python train.py --d_model=128 --n_experts=128 --d_shared_expert=0 --balance_loss=0.00951 --router_z_loss=0.0001 --lr_router=0.000641 --norm="rmsnorm" --tie_embeddings=false --parallel_block=false --optimizer="adamw" --lr=0.00331 --lr_head=0.01 --schedule="wsd" --batch_tokens=[65536, 131072, 196608] --doc_mask=true
Below are experts of layer 7 (counted from 0) of a mixture-of-experts language model. Rows are named router (the router's row for the expert) and show model dimensions 0-127. Each number is 500 + 40 x the weight over its row's rms, rounded and kept within 0 to 999. Numbers have three digits each.
After each expert's rows: a language model's description of what the expert responds to. This comes from a sample of Wikipedia text that the model never trained on.

# expert 31
router:447470484552460586466471567478461467514503464480484548486469543473523437492484514496467484468476490468476457500496558519493512580487485514502493575495441489523529594496571516567415476451501553456440425566509476479507496456483542464540502476489532498549539457481573533552399538444444486464526424494531513485508567553463540522439519514528515463461484518478522460568453427525497458541481
Description: Capital letters in initials and acronyms (P.E.M.A., O.M.M.), name suffixes like Jr, Inc, Ltd, Dr, and digits in years within lists.

# expert 39
router:454501488494498555542461537479484442552527468466524529555536550483513430493535502433495470486484454429515425482499533470484518564411492474560552576484505507533556511485546569543462494416499507436438450509504454494511440480493533489510502467500533480530448454443538530552457490472489505441480445461467542517559536570504510528441499479534504420484444521499544548546419440494550472501420
Description: First byte of Chinese or Japanese characters in parenthesized titles, and the leading digit 1 or 2 of years and codes, e.g. 1990, 1847.

# expert 7
router:471539457469508552475374548449529477528520520449549512485471480469473487516497517446488510525465489467466491457532466476497458515485536477523525581461401524530567489473561496498462524396490469440442471467510499524499475424496483506457539459432562511558476500476518521563505478527423592468489491493543480494541528535450531456561516470519544425524510541504550482603490488498548440541494
Description: Colons after field names in infoboxes and lists (Release:, Occupation:, Symbol:), plus location prepositions like on, along, between, located, buried.

# expert 43
router:450471443535475559491402526433489478520451464459520509467541561478490427472500458452419512501474526497544459465497532482490490564421476451520517494486470473563529554593559524501469557393405488443464439533559453470489476483534526460462481444507573492539531491475487515520499518511532513483474445519497493507521522535541509431514560475484476446495500490509574469512406471537464474524522
Description: Forms of be and have right after a subject pronoun or name, such as was, is, were, has, been, became.

# expert 62
router:468443430533448498517455554503489480558499431435526500439494536511535453505469472414450475503526513392505465480477514522517516488447472488487581493528460504495567553455545518559487505414453519439499411492507509531472485454485454485508512487538534449524517495489503541511478564497424594460530454435522537479578583572498490479422548498506527463468507520442534528521470468521488519529515
Description: Apostrophes marking possessive 's after names or nouns such as Apple's, Women's, world's, plus reporting verbs like stated, indicate, suggest.

# expert 48
router:454458488531448582527469542458476460536522489487545577490460506450486463499510459449464460520452468443512445483554492466486483549463469470535542523459467484548572565531548574573458451454446532413417436526519480501526477476468518498511514481507550450551445463461542548562447553473485517466456485448487524448542529552462531495477497475511502436490508489473558512559425416489502478487473
Description: Table cell pipes after numbers in election and sports stats tables, plus periods, commas, and, his, him in narrative prose.

# expert 23
router:444506457540492488526431538467491456541506412527533556453470514460469506436521473497456493487522497486532503483562501457417467562448492527530566531460442531548482506554574529572501540443494483465452396550528506478474435499514521550491486467501544455544471519448490532557438540463459520434476463492461484447531588511451462470450489458520498490495464510517551539512436424453524485493441
Description: Adjectives and nationality words right after the, a or an, before a noun: former, Western, Eastern, British, local, national.

# expert 61
router:419536360513430589498505508460473454528540435514501512471512502466505496500469463421500515513477507431510503516511465487490474535455483470544525547466380536507503501520550495546473529391515484477400445564515489505508461419513519479480479474480520456510541500496503489545517509447469466474488490513521518499572586604505489454478543515538464452469470534503503497539459495476460463523446
Description: Third and fourth digits of years after 1, 18 or 19, especially birth dates in infoboxes, e.g. 1819, 1934, 1982.

# expert 19
router:488499469496463610552528573515455500554498414493521550494504524421531414476503514475471496492492458505551517474537496442422512519473464491536546520476448498508584555511544500549498488473414526399454443503479519495509452441506531491498507514476524484556499446469560582583498540475398518482447501479488527498511558491519544466490492523490539493488486521503544520526419425487527439487453
Description: Surnames and their final word pieces in running text, such as Smith, Brown, Jones, Carter, and endings like -son, -ton, -ner.

# expert 59
router:536508462524419547477395518439547449518553553473474549493490567480510465458473477457442479508497464423509559491558566453516470576467480468567506452473465473540526557535562479505485494493459464496424384481492474500476485445537490460530487495473527459474450475530506539528459483459487500488498460555478465464558506559499482473460537484552505424470496508448562534567458450515550496515445
Description: The words a, an, A, another after verbs or prepositions, as in made a knight, play a large role, such a spring.

# expert 4
router:507489433527446509511483561500496417484511503531515569477528483415543381498490504501463515474501494446481466485491528463470533565436477475533580552511432522532549522487524536561480465442473502392480471513516493472519492499499447476525526431540498418531509505501537519557432549506459499437496470531531547476546570594533528505450465468527506453505435541485532490546425524535484451471501
Description: Single digits inside long numbers, IDs, coordinates, subscripts and catalogue codes, such as Q263'4'3880, EC 1.1.2.7, No. 3.

# expert 8
router:477521477568485530482498534501479476483495529462553542480515536454514469473468496464458539481475449527514494437529478502474549568419507502526556535439454501532562567549556539540457539405476530459423464556519496470476524455521472534536505485495481521558484468516554606497425521447430486451496437509541564533503553554509519535477526490511512476516485565515511540502379413513508541500536
Description: Single capital letters and capital pairs inside acronyms and codes such as USA, FC, FIFA, MLS, IRST, often in tables or parentheses.

# expert 32
router:460497471512515507526479522550510458563508415526507467468473520481513424496478493524479525495431482486514476520483502501485482533513504500479587551484350521526523551507586536579505531459516454403422434565534478531479509428529510513505492486522547489496510506490514565519463528492529548501473435528482527501534539582519497451473533530514525425504447526537578508574407445524519503512464
Description: Commas between place parts, list members and dates, as in "Kawasaki, Kanagawa", "Philadelphia, Pennsylvania", "July 27, 2018", and in lists of names.

# expert 53
router:488524417551460543502463499490501417531493532543494556482462527504549422480482454504402492494482491507504484501536500527474501514498464490500557556436450550565529546482523549589462512391444501503440459499514491517482537449453527503492522426496561511561475466417562588511433522466504539511500436491500478525505503599452510508484506469512519436503482504495577488555433503458506469466478
Description: Spaces and pipes in sports result tables, and three-letter country codes like GBR, FRA, AUS beside competitor names.

# expert 60
router:501500495545466487469424519444457416542501532459486493483468545462503491531501502474484515506437473491526501461529539474474459551472461496556552526521356512528532559535621505554500472424509501463421402525499478494453520436502509511546518469491576465566522534452526543522471517484508527460448502475482513511592595490478480453487543561545463479481525524478524507525456468536516461509475
Description: The word the after prepositions or at sentence starts, as in "in the rural district", "of the vehicle", plus proposed and nearby.

# expert 37
router:430492384532523607495451485452477468565492534509477489537505548460491435502497510444498556516461472419507499477521520501497458520452471487496530509481473479506528575538517536557456521454507511515424527493548439517476488448432507508498541503502519420510513473474517533528484469464471530479508452504506505483578592625516524479462539543559503466529475572416515482579478495467516433499519
Description: Space tokens before years and numbers after in, born, commas or months ("in 2014", "born 1958"), plus the word so and So- prefixes.

# expert 34
router:497509461480483505558429559511450446592476523511546528454543518491482470505461468446502468468476534446508551481539495529459471522480498444570508557484442518534472564492595487588458543456530471460428435501497510457503504501474532521509464474443551463568471471498479548521469537461476450418503472453463471521536450499559548465473551557536496439504504551517575550563412483512485472526495
Description: Line-initial hyphens, pipes, bullets and numbered-list dots in infobox-style field lists, such as "- Role:", "- Height:", "- Running time:".

# expert 9
router:502512431530463591527476556456481442484486473550478523483474559481552477501480463505422509501470472477457492490517502478462503503481514477496521501501447515538543529580587553625476499464386545400461534507454473526544501501495515459495511507468526482499498470468490493535459568457457502476461498498491493506566569541466570538451553466481518413469532548424517473518465507495534476544416
Description: Short word-initial stems and particles such as co-, con, back, go, start, lead, come, often taking suffixes or "to"; e.g. co-executive, dating back.

# expert 47
router:474457488491446504487444560469467442493482533457534521438491516540488435529526422513475492515507528460495416544556501500468518494444449502599514547490474497540545544582561499577538499430466550508379457475491495523550518481467504484537526511476519469524528460467553524555467486466496574429498476483440501448541517540499535498470500520551483463506524498473515545580389509479544512439521
Description: Table-row pipes and separators, and the = title marker starting a new article after a blank line, e.g. = 2017, = Canberra White Eagles.

# expert 49
router:463481419502499579529482518426474444559490518488488533508485524522527530500478446487483495483444452467551491507531517530492520512460478497462531499493386516511501578526584495547503491385452492452438411515496446530521507451483494522545542454422533435575460465430495530497477517448501509457510507492514458489548536596534523499528527457510496427467477456553527567549461496472482452500457
Description: Pipe separators, decimal points and dashes between numbers in data tables, election results, sports statistics and coordinates, e.g. 72.8, 13.99%.

# expert 20
router:542450416558477501476426540471494391508467467488540581463462441485479481471493493449488482465479503452512454501515481461421455558462475465484593533494409533527517492570551522513492464445435491408438501541512531489505509502453486533544550474472516410528478464501496527527446530496445536455496399486513519464531562563540508501471498511517504439477511486482514518512422486518551485484486
Description: Ordinal suffixes and words (th, st, nd, second, third) and final digits of years or numbers, mostly in tables and rankings.

# expert 18
router:496514456495464539522472523510530514520456530461495549448488545404512402518502520468466514519478472479507513533496538460487526533503510461539536552516460533532547501506546563583470485415487522443423487486536468493480429478467522500545493515429566399526458444490553590518503538471410515503490461516517519533528566545541494531471550492555493439548525542474537490540397454535507448500540
Description: Words inside quoted song or album titles and quoted speech, especially You, Me, I, Love, as in "Where My Heart Will Take Me".

# expert 16
router:461482453530504500530420548524506484516463488553522527504514519517488436493497464476414472505446457462515465490505513408458528539505530481482487511450483456545565533527586539606496520447510509462439430462556514498550490421515486483562459457488588475549492481476558610572489507447448520475501485472496468469491541535431494500453516494591502407487477489469517470508459464508478506462493
Description: Slashes in footballer and athlete career lists such as club / apps / goals, plus word-start pieces like syn, anti, bio, me.

# expert 38
router:453529430563497544559420554442504401516493490500523545435508553503450431536466442460449520473497469446513492499480528469481546514484453532548513508437502499552546531459550516553497539471472508430444424509493484506534480521455488502518472454498531455607472555520533597540505515514508516484499443529443490493528577568480521494451530466444568419503498499500561479507481455513509479541469
Description: The = around article titles, plus the comparatives more and less, the articles a and an, and line breaks.

# expert 3
router:459522412504492513559458552477511428525478510466493538484485522512516458488477437518484540465457446454536453461492514528511550551475497471557534537463470498546545556507529502597452518423522540496490427499507467489467489456530493512508509437467596518567511488510516518566472558533473555426556448503484496528586490623490503469476474519550511406492511501500486484526405485453518500466461
Description: Slashes, hyphens, dashes and spaces between items, as in IPA brackets /…/, L/100 km, 10-to-50, stats like –/–; also raw UTF-8 bytes.

# expert 5
router:459484416551483541520438526480466509540524476533517566443508543490467440496524405471491488484430459404539453506577510480448527600491485509559575486445471506502526536480520553542540493469464513495444453510517454504496501475511495566554550531525536417569442494458518524521451524502485536435508477422520544550545554584502462459453522508482552458468507526514469467538459480511522480509495
Description: Word-final or mid-word pieces like -ic, -tic, -istic, -matic, -ical, as in Quranic, Panic, Municipal, plus spaces and digits inside tables.

# expert 11
router:507503456553497545529458568450518486536567502452521601464449469464543444526432494459528491533429473488516476469488529483543478498466472501583524511490471538504516516569521590565512507406439501504434482522529453449504563513483549470519477518461549474539536521509491534503497531448541474411496464484510537545554534571513522512490551520567524459531440556473515478518489471470543389468520
Description: Verb pieces and whole verbs after to, would or can, especially -ing, -re, -ize endings: lure, inquire, reducing, improve, settle.